From a checkpoint of a small mixture-of-experts model trained on Wikipedia.
Size: 11 layers, width 192.
Experts: 128 experts in each of 10 layers, 64 SwiGLU neurons an expert, 4 picks a token, a sigmoid router, 64 empty slots to pick.
Below are experts of layer 6 (counted from 0) of a mixture-of-experts language model. Rows are named router (the router's row for the expert), gate (a neuron's input weights, with its number), up (a neuron's input weights, with its number) and show model dimensions 0-191. Each number is 500 + 25 x the weight over its row's rms, rounded and kept within 0 to 999. Numbers have three digits each.
After each expert's rows: "mostly gets" lists some tokens that are sent to it at least half of the time. This comes from a sample of Wikipedia text that the model never trained on.

# expert 109
router:502526467458467523518503457503518523489495540528499469483486438551498500507518504482499436503507441486520543532511495487498508522496535516467498513490484458518492521520509514507493537493518513518508508493514498505475517498487506499489545523494537490503516524541493492451488450465442498512500470515496521495514438480514457501496486516496509453459514470520494475486514535495496491526536478479505508536487519475500442487491478486522521454487503465501497533469520496493485524509480527506521429507541490436535469522501530482517504497477477519517511477520521490552513531468521548506
gate0:497496527512495487537493463538491488503459489531490504485539474517491485509512520543508519479542466477500558518507511504468490523485490494492502558481475480505467538469528526503526505473454527502512533444490478468455550481442492460511551518491507458551495516496493534518494493498486509472468506479478549465540474531516436501486512509506506484481474481476475484487457479498504506519530477464496458491466480459507509465489508497498486475518523481473495487463517501472475475517500537516505520456540501491474464516530503503503487508500470471534500489487477478511520510525499509430
up0:528513497494526519499458519490470492496530486491474499512543453506510473518518499465508494470527474473492477509497484495527503558515502515504502504506492483528537524501483459477527509508479489476541498508439537474479531493487490487498452493481488521459487568516505515518503457533523534491543539500503501518517505487485485459519512478469533466456495520505439521526498557533472497454510533556488471464513503528461507483476482502472496511529532496490519506528482476492506504504528466488520500519445498528503496452533497444494439501499467452488484504484501503462493503488460498493
mostly gets: "ians", "ins", "uns", "inals", "als", " Works"

# expert 46
router:493492500471499519455501438526501518502534528492545493492486501473515522514529454488485492477475494473515486503502508483512477505510468523492484513465492430451483527526526465499517495468525517506500496536519492516466502457510538484453550487517513527514467489529471536481482517483483536478496442469493507479495473456478550456489513546466523477448480518514480523455522507500553525508503509487464494488496522477493486461497515522518530488493494517504525451482459454465510487533489506481519493535544466492484491503547478461480494502487487545502507523498517499513508560489501499513
gate1:505480510505507492492493453480489504484458560497484524465523520510477497531473492493530466468488446475528537499461482504521478500512543500502520491526496511537496534498505483507482489518510492569533555535531443488507505498521535489469508516504465490499511510456490480472500537514535536504501452507512446501497483476496520516531488568541497439500525492483479512461512506504560515504483444500493484524486511494504485495514485498556568510514504476531515508487496539514508497484499507487478509514506513484469459508491517526506510541489501511549536506520524536491504533457473502520
up1:493491529496464508494496480477493529495514540476453476497423490491481470508490505491479528496476500517490524505523485515450504510503501523531483514480512477487470478479516487482509519468498521473544504550483479538482476448475487501504466541491513525541520504537491526539515461514504503519484489495516517505456504481514462492546506517486514488536506509495460464443496486518526460515503529496464486521550532500477507516521505549542439519541521466506494534514498497520479551541486509491494477459548484504455444507500489505449510518501520495524505523477537516525456524515523506509
mostly gets: " would", " could", " may", " can", " will", " should"

# expert 127
router:445548479479468496483515478508487479525520516512533466504478465513482513516546488514475472523476479487524486462474476472478483520522471525483533507513483471481480530493517470521520439464473483511476506537531474543493534483533502528483513509516500566531467534515477519483514479526471501506513461493537524523502454468507532473486471473465536472491494526521488484501522512503523515532526481504521481531515472478473508475489521500528510511504527546507492454474525464493480530510477521475467463520518487463514480546512519508515486503534522521561463515528523509515527530492539535517
gate0:559506542494472513529514517492492527509502492484533485506522490512479505543527532521465493552456526501532488484506489492536504510512477515500436513479524479480453475528485465496531490490518472483484480520455465481524491488491455487535480523504525493476480510513477522470461526484513489535492519504471490494517516530523495517528489476478555493519488521527513539485535491520488472453490506531472475515513541448498506492481477539535523515520549509514513529485471512517487545493497504505458498516528489517504503499502492530524549515467503470508449499509499505495472587488508521566
up0:518487532517462523496534520490476481521529443526492520469518423495526441497512517488547472536491508516479471503452487517454483486508478493505516500495470475482504500481491518502517509501499453483525525499514491457540539473497489475467483455480459496481518467506497506523505511506532500512497518535481471489529500511527500486496469554535536529554505422505510519518528518505498525547530474534471498498524494484459457521507512490548523496520536538494536503501496504495473497486499519493523496509520491515487478510496532488540493494507469542532504508503531503478546537549475525515
mostly gets: " how", " When", " if", " If", " what", " whether"

# expert 31
router:454507505517465541499495483515475498519514534488521480494474501479494569582529514503507473514446491499484488496502539458479493502536514565489537507471493490499514537506492504524500504529493472458523481546511510483510538478526510553534520523526530502490490516497484478526531500512424539510487474490519511538515451479493552510510475505496520478480486481504515501506519529456548529512491495518489474518483517453493518532479512501473511494542489544497476513455524521507492502534511521513488475505518498488513532545531488512487491511540525485528529499529512507505525500490473495563
gate2:455492486519524507544517463494543476480500513520507450491461514465482498481482501474451500441528463475509477476483496458519493502512466537536511497518494479473502527513505530553491536495482477489501516550504532521528492519503544463492524494528492526526508491511541488521478495526494495474511526478487519498512533524471515484531503520475490494448497471527504458488476506470505493521480520535501510530536524492522442476493499506480446485513453520471479510498505485540511480508504549503481496500485464459484485513500523482519528433468470509518487554504490465539495490552476528533
up2:519550482512495531544488477492492460484503509495534481512493494461490464488513491488486538498484516489581489489458487503523475498520509508495526510442499465475514485503472507513472513490503504510490499501518564514493479486495504509463493504511494515563499506532503465538496459508463515496518507539490530511515506478524478491527525472520515512472469503549512513542479459500517487481480459523530552514535552472455536500538480537485542506469448533516479453505500484488502471493493451461481521503482480496485537451534470523498530493478486502523537546494504495507491481480521464507
mostly gets: "|---|---|---|---|", "|---|---|---|---|---|", "|---|---|---|---|---|---|---|---|", "|---|---|---|---|---|---|", "|---|---|---|---|---|---|---|", "|---|---|---|"

# expert 20
router:519546493494495488464487498517482491511472555491517453499487499462478490528514503493536520529505485491528517512530524500542490484533453516547496510477465473519478499516502510498477471429515464505465496508529492493523558438518469504516508463499495474540503552491510498429511501552467516548497502491474521467528492500484541481469498494489483499509532524526513530488533546505490547520509494503549461514489457484554497488482500536509501479501544504494469478511481480526466499516484521485510478518488467469522485515477541525489542503489505513519482495543497488512522530468503494525
gate1:523514477482514497493457514490498529504490525507472518430517502504481521485475513507503535486471525481516495506456522451516488513510492561537474529533499507503494537528481485461513458503493457488488511508515490522494528474531554510508450507502501520475503486459507534550500492523445538507493487491500547541497494463530534506469446486516474482499489511549527533527510475458486529474517459507527467488511494528536523523502473469476528495493523517495472499490459506580521503511505466503522471509483460514470510518524519484535487487462464511484447498480487520499495519525488508485
up1:531517511502487491519501543507501482508502493537513512516499500500527458538479439508528492535495468539508495505484466474466493527481547452478515484451511482503473484517534497493526550528523504492505493508472488509511529474497477517480474494444501482501514438490519493521480496502491515535537460517555539482497545476487504488484469468518473504510535458550578514493524507535476500506521463496508508483527483499506491529498511429509532456523488532508496526566524488511503509468494485525494511519513472519482498481527486450502485508494483463493502503508521497535495473487523560519
mostly gets: " ML", " IS", " SR", " IN", " SC", " PA"

# expert 7
router:532506487521499484482476498491471498577510508471526503536472502506515501501515458500480472539499484520505503515504487518489475468545455517487513519476459491526502503510534461505484492434504471508523499524495476506496526482511515498463524508518473530481479499503492493499565452530465524515526467469485514517512497478521497474474469502480491536517497476538542487484487540509531516468556461494525477538475475478513557473460506510485505510476526470466475516466508498490533493459477519476509511479510515512545457536545568508485518504534511513469466514504506495525544492517516511540
gate1:475482490504477452517526482485467485523490544501502499499524505498491514530500485502488504503484509558536511480493498503484533517572530522478487504502461481505485483485497483498505484512487528521489497459530432517486464501518572531447519508478493518475506481465503470495513443530548518486455492546508511537484554500536512505519483424482521552494504501573498506507476502491505504502509461451513500497506515508515515503506521517491506513502517476484479520498555491529524500479490492494537501532489511502543471503535501511482516552504487519466460517496499454501550530488504527498
up1:459510462499488477482535473459551498502511508494451508500505522547506525510484480464483533515458486543487548507513550500511498533516467541537539470484500489522501509509469510486508477498533482505485464505502461546517486488470492493546465477521485512536587505486509470509496456509503504484499479498510476537504489511498514488503490525514531525516466481545453487485524488472470525522499457533446494475517497543470457556573482507491528499504512534500521537473477479492536504487440498482498496495486526457513500522517484516519507500486499497503498506536522485496487510522511506502
mostly gets: " (C", " (M", " (R", " (A", " \"B", " (P"

# expert 118
router:503517525478528529506479469526466462532533503469516493475465479489514518561566496499463485475487506475500484476470475473506479465488515501509539518519473513470515529469505450527508512489496483463526473491536475528509548461507510531523503494532523493481496511508470503524493494486441507504494498482491563540495483497479477487493487514457497515487504504513493524511558481517522512528513478506474509522495513492498509468473545470515491480497545533501505534497532483468498532511467535500465494523524515407480510477526506504502513538493487450524522512560507518501505481466478482545
gate1:524504501514539546497489535505477489495495537483497506475501532442542519498526491524450523523530530518524454540553479513491501497494471493499514514481519480488476504504456484491540482522510484510486476492518441477499490497515464524509473525500497536462482503511486510477445488474472509499477476489512480526509485475485511511478509486532501481443474487509510550514515491534488518491486457515459507503479510494465478491488501508493498515534498506472507486506530468472551514493531530517536547493566492430475518515506475495467452490518440478518488520481565503499499466500492506551
up1:506528523489500506491495538485463475517511528513512496486502486462492507509478498485519512499511490505543522551521518490519501503500546478509497469510510482520501536492497520516466477472503526512472527492510588510454511520492479507525463489499494527517489503508555535479535509496521507479495509542535488484505469497546529511486492541476491517516494576482473506512434495534492539546509468518525520519491528454511470494500497504440480470489530456476527527476464532522520478448494506565507485514508493474491490471502502481485519468525541549517500477525492507481468504461538505524
mostly gets: "|---|---|---|", "|---|---|---|---|", " premi"

# expert 33
router:503510494477502493485523478529467470513484536513554487540444487478497534513512514507524532512455453468527521490501525451521503504516501508473501497520518474499491575537523456501495504498508516459510507550581479483456498474527491539487505485515526491520523532524449490488460497513493538537459500468496546486486482487497547495504494499503518472516491541501517475492499518530570494507531509519472498518493484446506507501486470542514520483462508549496490482497511444504493540504510515502497472488517512454491486498537510519507497481494492503470502505518534516501555520507513507531
gate0:442526483495452522496468526497497444502500480472538540465509532519505531472498469516471489520473509476531510523521495513520454509476521498525470475499513538526499480525509485515515516523501491518450461496524458532460504489529523533485547500507507476486490485519483523500522500515471512481507514479490456521537496506487486568496476493494532470430511491492459535443521513461479513532508507494495523501471490465520480492428462499498487541515502490491504479487487539513491506516535492536528503479489535466507526504508509557459495534492518514438498486499511469494501504479517510465
up0:496498458500494491511472481486489520554500477501514512482508491508523447520502508453464471453472493540484515474472520515577495486541528521474483490497497512532516497496496504571500506489512535508515472516436519490514525524512503509483512500482500509528518514466526431479501470507527507509472531454461483492520495494498542506518488508495503454517503485507472459469522520500536518493520500470528482493470513528479454441497508468517530455511503463544497493472512481486501513483539506521523527504504504530532479530438504502486479530493501512522538459513495498524447485531533520484
mostly gets: " could", " would", " never", " must", " cannot", " will"

# expert 96
router:441546480475479487479508477512484488521520515513526471506481479511483515524542487513487472530477477488519473465480468474469489517522473520500538507529488462467480525485514470525530451464477483502471501534524474553513531482530505521477514514513498573520458537520475524486530481533470502503514447498537525523509452469520532476481469474467527473496492526514495487503528504497524517533519472495526480530514479475486501475490534501525518511487512534500494453477515467505479528516476519467469468523515507464527477543510515504527493499518506502552449531528507510511519523496545536520
gate0:500488497511505538494494465521500532476484500517505486513494517517506548489478514517490434471535483485508502555525515488507474505525461471513482427499470480512473533488508488520523514496468489468530523521547503497494496492481532496474503480476520529491540497510477501493511518466514527541509494481492490580499503454466532484496472486502544470539496500516488498469517449456454482515545485485497531517555507471502510503524456506458514438517483500509456478503470488535505485496484497477518534492506489468519495514464446487487496521490488473507526496540493526504511530522461488556
up0:486509477496520480524508496452484479506497536526503512505567454520530506469473523473502521490491540498523535495527555457454512476521493511467529453481484504519511492447519532479526499500528546478501511519495480521475497512466498499467495503522506461537551523498503498528550472511508537489461495523536535520480535513515470495461492505509526513459501499514457437470454505561563486506534512480492465530526530512470499533479537528500530485516519484512488497500525508467496488480478491497523499518513502517523476463504518503471501491489491480491476511492447514523473534477526485496
mostly gets: " Pld", " MF", " FW", " GK", " DF", " Pos"

# expert 76
router:502518514467492528503498484543481482510491523493519441492474485521502507536500516551510498507495502467541491493519536502472513521509511517465526497508497512482510514516541443539476502507507512480461529509498487473502501440502495515485527497501519522512465491502444529406534487542486522503509534506473508493545467458535517508467500464512548504460512472568504513476485501489511513479500501470466504543560513451487496477501496527524529452490515521545450473495498513488479523527492540505483487504505516493548493527483518524528520530505467492480502498516498532530517498488494511534
gate0:445532464500522494540488518486475525507523440459466487521472486479509482504478533540458519517511503469501471475522488517519509481518489516492497488479504547497503513542522504490477502500486494506509481534517524470531551472499505487508475478488477536523469471478488521492496466525531498460458473509538510514481469484492492488541526484515515487474544516520510525501524460506505488520461454505530509467474470477520521459511488488506491455503518505503542540524495527500483497501467479555532515465434479552490555526513517526458483522546475529463480496525540518511499477485493504522
up0:500534471461489481467495473461476487522478502494463502512534501489500456555475496507525482522521506478470504482498493457558486504514504470485515504499488509497485523481509505562472473489548565516508501529510546511535490512491539435547467476470486524513517510502539519477494498484511503477493481481538475527527489490523544501529512472479515519519491536479502497483527513480496507493490488456502529515519510516520504530526546477499501522486517529443512513523483536463491533517507539530525520530514479542542497468499523446523485532445519507488530483470506560501523497488497476511
mostly gets: " development", " construction", " training", " operations", " relationship", " education"

# expert 97
router:445543468474479504463515483522480485527511519501525470512486466511488503517548484506483478526473474490524471466478484471469483511524470522512517493522489472469480533489510478523516441469475483513464486534529463545521532483538497515489515509505499552520465530527476523485526484536466495504529431491541527516497437475506526478483472463468527472502496508515484474493529513502518527516519475504528485532527468470467486468488541506531506505500515544499494468482514460504482527517483521474466468522508491471514479542500512495520493505516520494538451529522518504526522531498535536511
gate0:484460454497541529497513508523458489510491526521480517512486514517528523520499503503528515529499511477468533543485512459453548493491457481471486550465494493510486547496533536537491510493489523505511450518518482480509505519445500475486498489467506480522504523468463486527525494527486489512507478487504524507497474494478487518494543523518512457518511528479536515493529516479507490464532518479526471477539475483511485471504519500479484484506470540538506505511529465575534472491521502471464513486552508508473494525502511468481463553477489493512513483473523528474556493536465462547
up0:452522510510482504528555522535517484457513493552517449463479508516548505485466508493511498500480437471514491485471477491484450500516464504482487448505550513523506506474492501507500525497518507506478526481497491466498473491436510521527487492529498523508521515519478504500484475497476549483567520523490506529516481479471469479527494479513498484504558521501534476486506500494495508524509490548511508433460487496519523482471501495496458509535493518538504504494508539519533496450487489534511528494511531493462484484462514508461494509531471528479489513502494477484529510553556531529
mostly gets: " Nominated", " Yes", " Episode:", " vocals", " Chevrolet"